From a checkpoint of a small mixture-of-experts model trained on Wikipedia.
Training: a variant of Adam for the experts, 293M tokens, 12002 steps.
Below are experts of layer 5 (counted from 0) of a mixture-of-experts language model. Rows are named router (the router's row for the expert), down (a neuron's output weights, with its number) and show model dimensions 256-383. Each number is 128 + 32 x the weight over its row's rms, rounded and kept within 0 to 255. Numbers have three digits each.
Before each expert's rows: "comes before" lists some tokens at least twice as common just after its tokens as in all text. This comes from a sample of Wikipedia text that the model never trained on. Tokens count by the router's weight.

# expert 13
comes before: "-", "|", " a", "---|---|---|---|", " be", " also"
router:177066108111164124127128078201139071187157208156163088138136117141113111105117084126074133162052143145160143090135088110143148146122102152154173100119167110115120117101149084117124045148115138122098109160132166148137099107144126097136144110103112092123145151178094076082154131161178125150122125164077097145116134149081099119161070149170167116188114097165169061119146126119096129160162
down0:183131200133135099117127149112094052148146103142124129159189082138082092159095150141073064121123152075090142076116103098123126091084174115099174079110159224142123095074081166186094094123160109094151035155176138102131169152141144086122168157103085085114085147193060150124124082060105211150126178167142122095137142142082151110127096120112100126160185122154095107131117156085139120078136
down1:180132147142130132086125128108136199135142087134140195129114161143165078126171112146109164079128131107124140139166151166063159116093118103134113171166147086160137193171106034169107079051107169142129122079164196178103121119097123132120099125127159135178183125103154151168118164134160093108097127206098138119116119132149213169101099180145088120171137139085121126110088154072133148158106
down2:160147083122147166104204143115126164116137135107133113135160072133112105188139089083119112099100188105167163100158161074176103150120139179089142096095089038092157113136149203086159127119154138163152119175117083117119114116098107152119080143139134101177079070163113102075114102178117083135201074098100152191134132103060169111120124088093112178123028086128108117112164163131198143109113
down3:161136160067164093112095121130124117096119045125118107156144188131134159116157120131094139142108139165115202104132108092114148144103092187090148117056181088111093160184120079151186123104130142165125138133106133133102173099143152144147063149121145099137134083148159139142142126123111139107098169144147132157155087151149103126078129164124087067128101102098082183151103132126073123160151
down4:102107094105065157146115099129066090090121142177109137184104108123140104120131196145140112117123126137124113092127108155121101118106127094127120122123113158201119117122096080133122143129194066085158092153192102139100155149119086135123181156097147151097116105087168129173141176107135153126084190093168102090142156101207164120145114116123175150157140112162144140071113147191107037174117

# expert 40
comes before: ",", " |", " (", ".", " of", "'"
router:143164113162126103101085156148102166119097118144079073126162119113126101172093112144056079159169140063116124094114070072045113151113154146083147096141138145140121097121095107157139127166132108131192152072129113140152121143156199137124139151105102076101131083121183125098115098168123115110077152101147136149093147197044127131201125148142123186068108187129145137116117091128137113128156
down0:104093143084167121112122098109127098068076110108179144127129139114083115103169109113166117153141115108143104152134134068072134094134087156226130127137141144099144142086119142124123114094123100099166101142128183145126192088115172167142141134084041115164066171075138146206141173092122143176145078142166157174115062124130114125086142174076107144124148109141151130180118117138162128112103
down1:126143097138114127111105080121092170147187123144112117137155085098104177088124100141088136185161104103116118114149050097122101159122159083137149145207114105163099158122098135142088144164172125148186223122136114132126128112101127064148183093092166159076166140135117073124118132127123132082123110163150159107124195136186108192110099164207200145135136116151101135153147078130091119113086
down2:129147083142120126113147081163146110169140163108148129113162134147134108114070094144118136171095095136095161100165109136104107140164166086169160117072187146140111171070169142119134099144127124110158167093113120217095122132151138160141149111150134090082134105174144143141160102110080125141179089055068078121149143169141120182141112147191111170053110110116074112146147109145146156131122
down3:103124114047165115087158076143158076122054119083082144120069138124122149130150116153139188187149108148089114105079174085131169122115109160108123140124131150084126081102157178122173103142130140066139135102146180172095142093072136138079121157086112087188077111142132158189130087096112121164141092091164152098135091144114109151061154139121140135143155175131182160133141106102164149141104
down4:106119156182195144149130082092072092074103152092139103099103132144094088130147080122109153173243147136104131116126115148106177115111065138181124089168078127080204131128083140143152085098113112208116160096185153159135149129144178198146129172119153144153103137148162154150079140159106068156130128112150139121141132118099109145097178137100134128102180128106150141097089141078137146155109

# expert 21
comes before: "\n", "|", " ", " —", "|---|---|", " x"
router:210090143103153093086163163164128071134112126099154129099157122140159118122142143154085170156152114079151144138079101130181180188065171155053185108118092147115076104097079127147169200123161081110149098128105136113113139199088108112146208095119126163136147089186098083119181150179087174106124136095113164098138169102138118159165088185137163085159116098092178169087123127177082103092113
down0:197129122182119171096181114161065190126124121161102058103129132184114140143095139161114119133139205148141136076092091131064144121045123164176102141143143122120125147118139115210134176057126159129152155057116096075090093151068161143094131127135132101120115095112145138156122142168158084109048126176129136132097131179174178118146148177172091075139113141176099111153168157096140155172147
down1:030119103183122177062164147110099116097095160113178158143073108109086148155076153067167109146066126143192070153183094063084125106115124083097118090126127120134127134133181141094118142130149129159150105113109108095128050136108100139149076187160105100152130101144118136088118139113135155135132116118134161153121130163175115120134148052141117188132077217172103155127139132112183099144070
down2:117168142120109165117113136183104138131128089106163121135131158163141152100105131146118117139128077134136159117114135146086111133164128166134182132137182176179070135105134135115135118115137133133147127161082125174097071073096152123148167116126111147094114096127121124123072109164073087117117120097169118098053091147137158114176104177112051201120106124141165079100169146155097113198156
down3:114137114147101171087131139118097186124058115125189071140132112109111108130147133084086149130110131181114124182078033114153105200072091161162123141089135146095178178120193147107093118137126147123094126105153169128109112147119070138115137079104132149128107134171100090202101165098208174084160098116097171103101102150164189113107123126136117223168123098137126170183072052091104177141121
down4:125158116083101110147103114137132086150163132086075118188178086086198150152123113164085172125155178122128145103133090103223123152142109136147146144148127139122131129161193143161125094094194098068128164156149133164159148112170160070145161144136122132092173150062163017128149118152169141086130152112107122126123145140095135070056133163126139131081106088121157108125115150081123140144103

# expert 10
comes before: " |", "0", "8", "7", "9", "5"
router:101112160161119144127154109130123148192110164146101094079071120116117104130088159176125192093127184179166100091158178131164110175075112137119094099120107078133137154097062076088093173124116125105118181128149081138152162187134138114141177120070131147132178135107110110111122141149075138119136139086068101124110155106132134148084065156159180121162046175157150085138103130135048110168163
down0:164127134097153121092141214090205109196083100133166097104101109111130145198140117119078110148154150114124135130086092069112170109150174114081203075096115103152164139104133108149131148152125135125158203158163133134059081152146163074121077119103105097142086125123141117163130099143116175044150080117143162088142174080065102082149134121121092075051122179150065157062064163134139166163116
down1:143138173131113162130091099093095064180135081167116154177128053115089131110148135151125186099115146146166129090101074130109133048083107122118124162127103137088132132175145195105114119094140166174124126114088122125136121128168157131144087141111134146146165082139148167123145131093163130122147131174141119133158137152096067110129135145126123096066121143156142079168190128133125143072071
down2:111147141016131145100150111083158091093147140119112086136117074124174113108096093121147094168099167173131100144139150156152129121128142118140131153145171156104102082093101150131101126147064120065125135128158131148099144095166202111172144109191155146174141132103175113161071143042119167083177057137138161148127136159129110145202149109114117178116130145172164217144074142102127119155068
down3:178105057116133162101110125118143111134163138131136130149193109151143091128122091159133083150098122172130075109145173164102124126093085139092151139188104137156109170108174060174117134105141193065153161152150137168137133126135168102060130132147139108143092134130124146080123127139111132154208134150128186125062139112145184086143152095116162094133110099147177128138090139147082141123136
down4:167138104171134165079059087155161113087068098103150186166158108167131123187090068127189131168096140162084104151143094125157116094095182167174165165182124102062136151035125181143155070152093094090156137131141133151086165125118120132126072161134111081095127143113131140132207070131135141178160120178098148101110126112204137119106086149104129177135139176086161108178147184140121130140124

# expert 0
comes before: "0", "9", "4", "8", "6", "5"
router:131153126126078082195126114096086092146153120159148169193137159116135210120110117134118148155152154113110176101086184128146178137130119145142098129116107093139148132142146181111130102146097166111179171093163139171092089119131109123136209082112119101085102105112134151077135117152133139120114115068145118097154105124126172104194110096137124131156126100124126152135192082184189124114116
down0:108201103096123102138135128125127133106089167064108129112128092177113085104172122158110145108166152085154130109189152165117128171104120169116151175168132083126109157183129112169093088091179179117092145105117140078151166124116085111096107112134114072140144124139134111103116080174098094183102148140146165078105131123113098172110136155142178154074124133127160114121153169125135137084132
down1:095092115150123148105086063148087065160094120091137138137066143108143116165111075107098147121128119102044148127095140111145160063068204149135091092090084046100175067113158180140150116095150143158115113106149137107127119120087098076140089134143144171106155108130134138130136133177166109065102108111124168078125062067120172123091158105160125100124111135123150100108158157144120138198149
down2:107123056087143116092106172112043102141105091154102103132117122108113094161114164106120157114115146172158154176143148141175218140073154113133126136114127154136117175167082108105110085126169138132137110157116167110105130111145161201173142120144144091105128108161135153181112063144113164161179148104133117122122091106122187155097102132095153162018109146111118100106159125158179099075161
down3:134133127136095140073120113168076162136100114144171096132158130117164118151144076112088068177085152141106084178075150113149152165117172161105159112181146119138110150090122070141110118080072118112167101120065083142066096120095127132149143196126140129138125084112186136117096139123200113154171169162117095108161157129170114120180099139174129072117150145066171170095154087086171192123056
down4:097090156217154097156160154182084127126117111107174115132080169135103150158097148143085145106147136126135168077087075114069096095134136100110142115085116110141198144097091144095123151189166114170153107130139126107105128108119138084158120128157116136136120152099120113109134104137105111153143130123189137041167157131121100099105144160119101131141124191103104100096151187099169104129137

# expert 20
comes before: " of", ".", ",", ":", " in", " and"
router:076155064123106082164078129125163128175068120159104045115139149140120153174141166118104138085129105087108138090056115121151118147165150151078076143154131107160159102137143075084173159129140149125116127108134143149138166157110073122164154095101110130090067156093151090107093106189178138091120123164145150121120157134100143148116117123170186082163154107100136141147138082147126123145163
down0:151092123166150135174074170068145116118082134163101155137119106081146106205128178158176122191141114103110153163167120117074105084148181154075123122164184095177145092160160210150122202129132109153115105161086079117101197131150163153147124151196153119189086090161120127169137097148105166111194050130093057075158116134126114133179132150175133102071129166172165094084107111135081174116095
down1:120125085167081150128164112145066183149065101142123110119160101136098154096053099138125086141094202103135126067133182141079096164092164112146084160160097117118032122141082097091105123096102127147190094115089077103106155081118139167146166096126108138096131117156171082129157127119159141146159191163141112156168145171161122102111124153119127151147117148158115113133168119101101119106098
down2:151130164117182119105107085149131155168100132167146145128137184135121180136130112122123140112054068133159044168059106088110113092070083148127108136126127205136179175127150093082131164151119154147169104137119109129106154063143164109148132110141105157178133168155173175141101092046194146175163146172133106183102125075099063183159149101078092178145149137090099187080116131108145115096105
down3:116095078159121114178121094146128128169145148152102171194090159105183116166092115137173177091155100147094175118108116109121118160174110154173153116056152145122132064107133126115136127096096118143193097135152166097130154132064130114108060131140108117151145108125125088167150090145105116135138188122139111141134066097111129144171107149128134164085168161107111108174122148136114088103119
down4:146153087047082194142093109141093132070155101127113126093164134120133158140169122158129168141092095189108115136194142085098145074127180121187116126128098151049123156205109128098107093095130098076174125102068155093080117110051192122169117079168107080154117073126144155102140131099202143116126157110150074113110138097116100114135088102116113139069109140083098122091161209128162198122123

# expert 4
comes before: " |", "0", ".", "9", "8", "7"
router:104139171167050184119148187128119122155052117115110113095121159149107128133106133112153177154102125141114134132118140088133092138131132110050101166130096093138131169111153083124120152155204103113148192085127126155110137133174076166160151138077122063129166109166157116169090159176164122095177115120157089147115135134127157159119114098123117098162130092149109146144148140192160121135154
down0:160182187192130111122164076189138222113083136158140039131105134145126060136186165098153099109091115144196200160114135124084094158173101178098160134119127150073156116177168122095157183096096143123153103152110154131127129176111162162163133151131139146135141140162092141197095189183109115163154167133126090189157122117135139093115162140088096105114102106120103130113131117113097162105116
down1:107158091102150161096072129153130072167090110118168100118147088088131104122106166194073138130090145142154112103111135141071110114155119149085165107124149135137074079109133129142073130150114177121092102214139175123126105134150065091130095160094053094062153151037151121118137111125145156084075152121101180078128111190096091077148130140143091132189146103151095149156130120138120156182138
down2:119144110108093138096117088109079126152114117187136123135115179148149137156116134090163166146090071125144120139097110112199146139084209190103135096138125117112111095155147126148150093117138086128143098131078180139087088153182101115145115094115094181139157146124138157118120093125135131081137110126106164159090169125114168124091110158136122155157137131135119122125143185087093182148107
down3:099195124106130153147134135099112041105096105122148167186126173167126120117136100113189093098160113087137106122093167131091103175095116107156139100130102119185161141075143189148016190114127123137138133131125124142123109088155152155105097147071100120196079126092145152170107069114161086130118141186178156141097087084091133084104132113084113127145127158121159102121171150119099136093121
down4:171136110103191114139138120163142130138116132138169218114159097135121119125176129129154089124150187126089106142084110126080088117098102098152107105163164136095107136161084129095109125167167095140121066106127132163106129117098132077126135177157126127121133085109192126153078093106136053152067125098131095145161096107169149093173117086106142154064114120069097191202128150153146091142185

# expert 37
comes before: "\n", " The", "-", " In", "|", " It"
router:159103132076185138077163139174159134152113135138148109139088127111177147157177127137116178119122161076134132151106109098184107107135124119085158117132109127139135092144166140177096133162085155180188072205123090163086097125186130140151152102099094174105186144120066115105135130151115149096158098157068088159185171139115152133087095107042095139105162090149131177132145130090126093101093
down0:125159067101127178126192147093101185148165141139088108139113076112128084142118140131174121105085172144141103090117217101136098036145126143090107079147136108136126138118170126093116143126209115139129157119079159156152104123108070180161172068172118107114102169096151156095149085149116126098068116149178145044122118118065104112107182157102111120121120171146152073082174102161130126148168
down1:117153178093071138143136169185079109127112177116170078127115084115161144087154124117178120156111128130135114098126110079129161126084141103119124102137175119166096075112093205163122086124148144145122160152187067141146126167160132108092132088110086103184176117075087126193141227105107126122137098074156148142205114141140145103132075159165118081124149112066161106125108168066146145108152
down2:089157146142129140092173081124083096129100116185155087138084131140110140145111131146176152143192107120120108098115186164036097097192198084118092084103126177132127159158097189100109115142127104082121145146165136153098102092171067087109164147098140134126076137096179172103156098116100146134144198112131132053129134122175115151120103165090120132065118112163131167133127118191112109155112
down3:134180142119130140119102075126099160147160133113119126141109083130110158136168135089066102092148177160157054132165136106082090121162142147122126107164109127083097159155110119091163113092112091133167171120085073121140126113137110163127169079064089143168140099128089113167144173149168112138110154115126078141140135115105163096195146130103125097087101118159187137116139098169155138164138
down4:161150129183071161088088123187099107139067171135135135205169191135130061175158127118151108130172128163145109128123082085189151075120185146083126152103148151094129096127151214183075122129170092144108097139100115130102171137137137129172129130156166082150123155117103156179164134107138142156094137102124118168153044157106176132139150109163137157105132120126202072169149121158096143101109

# expert 23
comes before: "0", "5", "6", "8", "4", "7"
router:110166174143079074166118129152097132158118127139120110118141066094169113135087103103166123154143155124105181092178136133146067141130140168170135119171074090137111187090119144105119150085109123138145189104101088106136155104146116131149153145147096131166165093183130090082099112186204201132143100083144121103125145111174156111151090173067139094150127122183091138082094130112137153181091
down0:065140155145189115091105139147113127097104088109115152138135082126120138101159180115128134122163122101125089176155144119067104088143065122177176094087078170136119179100155169092178170115142140150142088153127162090135141110150170123144125135126062132184086123086157107181143194157087089140116174126098117173155087177120180167113104087120129131123106074144147098098136144151116133128113
down1:100147121152135111155152134112150138115136136166131124115050116115135147104142148107163118128101094142157155163100139165130128109108171209130090156148104100099073054161163166138149154115151132170131086164067138093106104120170159151167088124108097141128100092125164157063083112128153149087095067112115063155123093153169113143134096161107159145156134137059129137108100140105191138154182
down2:146178045055075134133132086145189105136112107140114102128107086111134170164140158095085099111128132108153128153163085092130150077112141141088137125126130140060142114147073163158122142102183168155134089072058093096129097138134120070084109143130151108116128121143075133088064132161147185125075140098159170163148127074154149127168085123166151128100127132127151136118097155125149154147162
down3:216162082103144129122154115129114156091156101138112090107154073127131147162101124085154158130098144091118102119103133139124206129109177185111110119169116085130127116148104102086149145132167125145102085113097102132119117167142132145125124136125104133196122020114134166126097056148226178135106107112150181123118140079086153141129159160127128130104143160124115169117092105089118182135131
down4:090118207131162157134148154135144108067145174150116146136047141143177133060128117086140182092130169159156125089119156125113119131130129115110155128111113164170126152092170137155172183115158107128134166086171118140098087096113103160110086172091051091116071122100126157157140157112131132082154088156123133061113104119121135064150141148086052118139109172136151071151155107089148119164119

# expert 33
comes before: "\n", " The", " He", "==", " It", " In"
router:171130133066191130094112149149172094157168110074111110123201085123143073080156115181156162136167172138079143096096092120153121156133136147108137155142152141130182158123130202180104132105082146142167127199089154108131107179169163093142119104154091090100094149162120108075099122143144188157142128133116130126118146101096099137157077121102056138134132113116089198130198142121079147165181
down0:101136131171146078087104125146133160142082137074087124098164085118136087215087149149100161101135106099180087106114167047025120125158104117079130103157106160137149206084112096139149107129119123116095124088177062146111152143132124155145104193151145102134095134208093137129179101072133164129107140137107159071134106126131117116133176142156115134082147187122109165125134175081093168102109
down1:072098151180084124112099144101061139119159126144150152127121067117081118084132150132181100127111098126175101157101105128068142089109127097170181150121129132155151134104175129159142135137174106123145115154138064153130137102109138072113123114150136184168121135104086191148087117097157107134144118142142222146147112163168098105118121045122120117124121158132134103137128137079188139087110
down2:106124089102117151133113089140087118091146158134104046160106124131159134122149145115124101162113148132134065160095149151117091140083098161124103154112156105116142177126153158114115156129177099107114110115181094130176086177181146189096163102135126124056144144082108116080090140149114185126110086118144107161162155154106118102170118115159108139151141158146093149151106062136132128141052
down3:179157090126133163178142177149148132141170109074131183213168159128107104158113203143141157161124092189127081101164189164017102132165145154092164087155111124117136134104122103104119070114189083138169088121095156191198104154066069168116116068177133144141180107144073155169109149156108124151090150083205086120119152101127137131143146134170147142062080130166140148094120090168145039129153
down4:137115117128123106119187110132146144179119116133164132122064079131165099106082141139205136114061111197096157109174129101179134173132173141053171132115159140127151113154133122090097107078148121097162107133073132133164098125092074087116145156121163118116175086113097124127177075172121189119142125075149170173137089092199139181160077118136157104095046159147145173108130079110141129149179

# expert 36
comes before: "1", "2", "9", "0", "8", "7"
router:096090147113122117163081065056134123151123170118133129124119130160099175160112164098152157100123155110096055139168190123102176128159108156156051096110110159105137098120123169142124138102131079157068153137081120145106123105126116193100108095088094112119090104119083142155052156102110099121062155126105178071112140137058126123086158084148131118174187149092135112140106035175143116105131
down0:151107153131074069161171106090084137105158141118105162106080089159135111133103165149184144109116107152094168073172116138076145113104128147116179054111118152123131102158185130114125099111108175138136102096127126100130114102129131142130111176146148180217128068165118170142192138133155120153147104097157113121121116123080115124135129105123148079108082098126114053104098179097097114199100
down1:160107108157164154162131113121144146103145131107129132112167117108097084101090094081126139101056175132119102183131163110177119153110203167145172072097153171079121093087126137110167098152058130226135079153176143098121125071148135142067114134133113091142119169165111173092138114144079091124111161121151143135138087116145185080118145169140106136137159130116099069104114132138150185137120
down2:076090163103120068222080149096185097167101122143069106182132200102173103159153147161137105157100134137129086108103108103116156123187110111075094138208128126100167136114147111083147142144100152110082122133120112105061141113090131123160071163169156114117128126128127102143105176113113109109090181162116141126085123144128105069192215142179130101103133110140152154130142109121152128089130
down3:160138142186107102162118124096120125113123067138078102132130102146172141149093142166141105099143115151184095139097142081105142115138060105118158142159121143144189184137160143134127119156119091074162201131091122128114128119126187116125050166127135171092126090098119135175104114144127179090097130156128078143133217167168127109126109061116104080167152096094143145112139153150097203149127
down4:148077118116098159147080054141085191133095118108147116115106106155096164147111098102115108149136058095109119127180106148095125129125161073143095120127155122121110135088119142099108084133085130121135179116110089133133107219155100162138125163115123101100142187105132120140174127107126090129193134116134092137110129124104128132096152074138153166103117111130096159186154152118139167135116

# expert 39
comes before: "0", "9", "1", "8", "7", "\""
router:107144132105123157138150065137168115126135135128128196172129180093140138105137116096106174158178115094164123184118136098191107068144100077118084067144144124156197088102114155174127152124148106185068178132117135124167175143178093094161143152127161104122103141087122071176169203066133156110062115100108175127115136105108130130099188135089177122114147097180147109162076136117173114138100
down0:102136114137115117175130185150112144114142092131141188187127160090136104114138096141127129111115148187112079110144098157084102135146071099020180073155134135097152146153108142131129093138153041142078190066129164112113041167132204101112134091150180102152174098109160176102095209121131082122116129097151132133091110093133129124133136111110073142119115161169114123163107128163118100156113
down1:095211142161116119118124154063169135171118147113121046147163157132174131180122126130090168168088138157034105094140137165109137177118161154091106190121124192100110125094189132068184132154066152195108161107115133141112131146165129136140092156107153087164110116140092160117127177112116120105066144156128150127177144104100076186145132116184157175137132081127139204149121056117158186166154
down2:195125080133133153186218205156166173146149119164140131148084111116095119119090094193144139113149141191144131163223153152071143135156110081066158110153152148106147217111081149102090114116139112167104173107123096070201106149105157067125111109171161103157193088141124103143107117145142097124155157078154094139089124141171160108119093135124131186119111133164121142167124206136124139095085
down3:148079094099174116134127158147097096158098137126087126125181115113148088117230163115117123115148143138130186151063095113095088099098153157129173072131139080129113096152151121134127122137114175087114111098107156142137121113123128093185130114154099153149058143155115097102119205158127167111125063105103180065155143125099162106118102141056142126091093145179134086122168119151123169100090
down4:161142128169110131144137127173124150160111113124157120098113115106112121141084154129102117098122071109134135129113165147187197134144145144097145101119098129126175150124132125099119160167182152100133097115142069053151073122130090120156188150106143077084190089105166174132205120166157149157117187119140084156075171143129101069118087124166153093149197142143116201151079146135186152111135

# expert 47
comes before: " the", "1", "2", "0", "9", " his"
router:119159126106119089107152161109155123137208102108091115153161161137173074145105120143097202143141169108147138161061181115199155138126085093130103113152131169099121151101117152129151204116141162117141143129116129077106140160124130124164105103074079105173152133108144122118096147102142188162164183103135148131150068181084141148119124102076121065138141078094122179078101141099133178139156
down0:160115097117132099122106121182155089095105169117114168155140123152129120157201091116177149150163115145104098088126128156102080084137188151197147071080111066195161122147078155098117153172130122188144213078159112136113103080036125157131142099123134090119128128149149182203160099117170130149098132151166182082119094134125170153114105149103074089082135118086111152105152155165139154141137
down1:110083103086123140144055126135111108156100170183095051123135169132119119180161199086129098110120087186154149155092124046097136172156114059136097142135092150110106155134103155099132138179118165109121183153109092098117192147147114163131131096091156109113150019152089166201110147134153125112124140153123094125146115163105100165085168084118131114091150098174127102124093056112128191130132
down2:102170117109121115161152167107132130103179134178120107124153151124091140108156064144118078112179106098138109120144125127092185095067114154162124171143138097182139139169127091171093173168116144133158215140124109165137083166126119120146136093156065126132163160144167140110116098057116112123105082201161121152148139113182095190182152127170099140124109127134047156142071155118108100170143
down3:184093171150149134042089163139107183137096160100094081102140085102100122098111140054184113156130092130093098113136068130144163121133150151124122124191121089090162139128122111120162162092098102141094125096107128101147113095146124145161174114189100155157079133123144125104179106132132082103096063116137103157105128096142163081096143164180096104126151157138177082139143095156127114158124
down4:088151104140193140106153177171091126141093145093163135123115124142101135141152131155150088133196153110141089137109111103095114154155164179082053145169060133116127202095157144143160137142150103162180190181088142107172121132174098108126104124157194139117135079147133190094120139140099116131110177111129143119148130141091157140156139105113159107151091087173104127089125143160082134131077

# expert 35
comes before: ",", ".", " and", " in", " of", " were"
router:105156168134129118127133074152148152140159137160096086133135147108160087078103121104132117209098157134154143053172154091148183104131186156143099154141115148146104164154142128105157171123100111072105180078139122113109070167082109197106156095129106118088205142131187107049124159141141112144080111168155079132191138162114108110167068154104066126091140146143166190156085160121101121163133
down0:135070164114134113184137157097125113024125173140137109111165083139117105121099129131220153128106139144100051110147126126140135095121082140210123097117141160130104175100141125120127145112086114103056121066162155133138051090082166162116098099158067122109139147096168093109111170151137103117112156088156131110141143083150119186113159090123163125158087131184115171141145181074149133127155
down1:140101139157195136191166099094138126120144144092160169133157119122135191142093145086156104135174087149099149152210166139119145149140080188141116167148166103136101218133141105129093125155134160116135120146120087141135151112129116118130163115128147092145182122106095095123114158156100172108146132064115161093133191154188101149162096121120150165090125153106152151106135063112137133093137
down2:103154143118126143066144116142163143100100106193168123077097119141054129133144086111124147173104148123132155149139090123148096075110157189112140153106115046065111120155112140132114090162101130134199115101079142172116080127117077132180091099113097122124092071139177152121159097121145134106140109176163117125166113154148136151095088103074110095126115157134189116116104108178134170114177
down3:145094109141171173148113123095110106150148101105162098125146171134120098143159119119104115092157096082143168064175087127121147152145125115130136163169218135194143134164134151140153129099210155142079154143116092117102102120181129122080106164085161138081136136095061142115136172138125131123133115128124163172137123111075124145122113104134174171089138093197114166164103100115090129102141
down4:148131104183158150153144109146077127095079061105171077124137131162127127116103095072118158147126146134068119076096174088081142154098094109081167106161113141174155146150150085110196148153137097137133147126125076138101148184136127144167053121124128137130091125135131085061092146110126089074121103098144147059196149112100125096213092124103125116129144161105122165077159085101102101090153

# expert 38
comes before: " |", " of", "0", "5", "4", "3"
router:109125123143099125191124130160111175155123172141099125112079137121130127092107154164068147161140204083165124171116125171161066111123062156181101143101100136133153153096106109119153191110163120063132151111119068083190097139147099125114139148078127168094146109064107099098107141131186095077091118118139153123124180075196137138120104135062189077165119132142175151106115121172115087130085
down0:154070105182147123112105130113154156206089177120125155057092157147196173007156118148107165108163157127126116144119139097090153130083095169108109108143156161135114177225135142146138148111159100113100125144154134130131158136108111091127147126099104142098191124082155161162142133086082124149225113147113167119102148075109141130183127135133161186120152106098125196120173172223116102134161
down1:082085155133053072147143108199181077119164164136142122142115191150151120138139141128147148136127162107148153125163143124089126144119092109162146151082146147143133091077170160108092162091077111189140115138130146081088130064086121109108116136074120186191137206118112125160116047112124150165131087147133064114139073149102098104113131126128122064152131131131129095097139171142112147134161
down2:089115173163049155178119161164105117124145153146122154107087118173084140116150136122189143115129092110134112114188085132145150149145087097156117119078125102117156109075164077106120095120081141182123132156158121149115126124124107130101128171106160148164096150137100105136137126112165091152174115209101149121104097155108134120075104073098164123139112118112130104154158182157164117102170
down3:118095111188165115140143108107163083139140138125140108091109136159143060170156102080116104099118106150104145125105111102141124122123111084104128116161146090115194150161099138165110098149142130109117089126110130105092092144115167147143102101116170128149158156143114069163156150105180150114145127164185161025111166109113084164065132144122134174147167122139190130099075130121112190144131
down4:162200152145209135066151089113156134125075113125144144130162151107154075104125161122144161151107112081073172133087050132151165129110164099105098170117074179151109097118138106094122094125131129135165155100111106085088168156102086150121152120201175147154102111170123062141142098147105145071148110073129116082092196119154168133089131207162135084135136131097101114086083139129119149082085

# expert 29
comes before: ":", "\n", "-", "=", " UTC", " /"
router:145109150112144129120101171142147119098145146156147153144092206124123136163092112073174124119153119078106130125095133130173104104099097066115109110163100097170123113145147130182112121142084112113110120109148128195132126132144100120124166061172150096088205170103125144118109171169108071133119161192116135128172132145157146144153096167154115159116120125151145135166109130124073087140150
down0:110098114110115115125122123156172121077096179185104076142095144149157115128108136141149107162108201139111134083145209151097135135151171152098032091117066173150104122097077080108116137142182077106125197141152137106136100101111131130112132144133133149113073131122113162099153126130172176132141174108115136106168159158125136100096135128109157168078135102129116126091177147156134081112122
down1:176155099068183119098087138109098093111141190148111154118109119076116089111155097117124140157138140170102091181153151106127124092115073072127114132155122168087166111070094161115157082174143125114142105137150121118065166118126077110126170076158101113051137146126114142136093137137151087144133130220126151100147096133098117132144169128103137170113122119106119134124199075144185098111098
down2:062145135082153145142113088102132108136152099104147094051123137122115161112175129105078131138148108161107116139079106110112068103155123202173105138172119116103081112100152171146105091131155175207090152112182133118079153129073139171103145170158095173131057115100096154108156098132088065103144104134089122057092149163065163134115106097152112124115143116132148105112113147147073125100106
down3:144135074110123104111174079148084157188112036150154131112131100103128080148119150097112110087091093112109141096155115132135125103164108101126123157100096087095135116149175076131099104119141147098130130099135142162129099153154150124140160069124072125185149143091058103137095134085057137149169122141126116088123140153115119142131134055147114174172131106156157171139158155133140095090154
down4:116160080090077210176094094134125125146161167163113104149100124083162174119137136149109111129127157201112168138100154075114159118186161074082132192158115142092090183162119139115119164151147155092092166107115158115144104153138114204174183110129098130116108133125173105179051135083125184165080153089133148146109114113134127113155151098122141132144095079158106078161118077078114125229121

# expert 28
comes before: "1", "2", "9", "The", "==", "In"
router:090112136126096148164174123137107100197153103151158144072183086144092193154095176200160111127175160110139180089068179096156194122145122110165150123137136178156122136129128122114105133087134118199133166168083120081159123114185142114110183117170143151108078104091114119162173099106089181130048125106140209179110184141077122146130122152153110116172188093108099126124104162082117130119095
down0:132111136156130146134134133100074127150095117118076215119124178106136177094140151159108189109171133132195148170101130191159104158162126097158126118073135116119122101140142124171189100100134187150083128161200154053116128142146168105120141154145153146107145199195166130179172129129063132171161105145123165100152098104091147145127126135114128109111135119104132101088105147142103185078138
down1:158094105157150125158125178147140136086145097179148128130106033093190181114094165098166161108195141147119184070123070118130151099159079211209110105119158147110052133212153123107152174089134139085168117074182082139127105088128130138134145161146056107112154174111147138118127175060160152158119180133090069117129169123122129129116065141114149089165143093109089100102153132132147109135131
down2:172172113085105182061123110152092122146123135193124085077057106144169179153158093131136199132133107080153121179130121124126123206057157156167112151125118153088097174162123086117186099111113158155038165134176158143134146084158114142162120099139174094051103143106151100062153127092132164098096160120154110116144119117114102078122160102086127133109085067137122156108092184130150155150152
down3:114081124108151164076115084129146185141165128160157075146175143133151136139133109103130229125135092151144121141130148118124083183129158120147142166093080163104148158187108113133146108101102138215081095174112129115139121110095126112115106157179058132062077142154118150143136119137170128149143143166093109151148142084121094095087092106123112151098109117126132203174141106115185074064132
down4:128138120112124088149147140145167074122169140092098118102068104125135118120138123105169141108151087123154151087130122132166167160156088157135144160073121131097106127116081099136132099126169125066090144030112144109144094158100155143117132115159124072159072082113126159059148117126140135147075153136146135090101189117148104133118105218137100103094157072086108134089093145146153120045118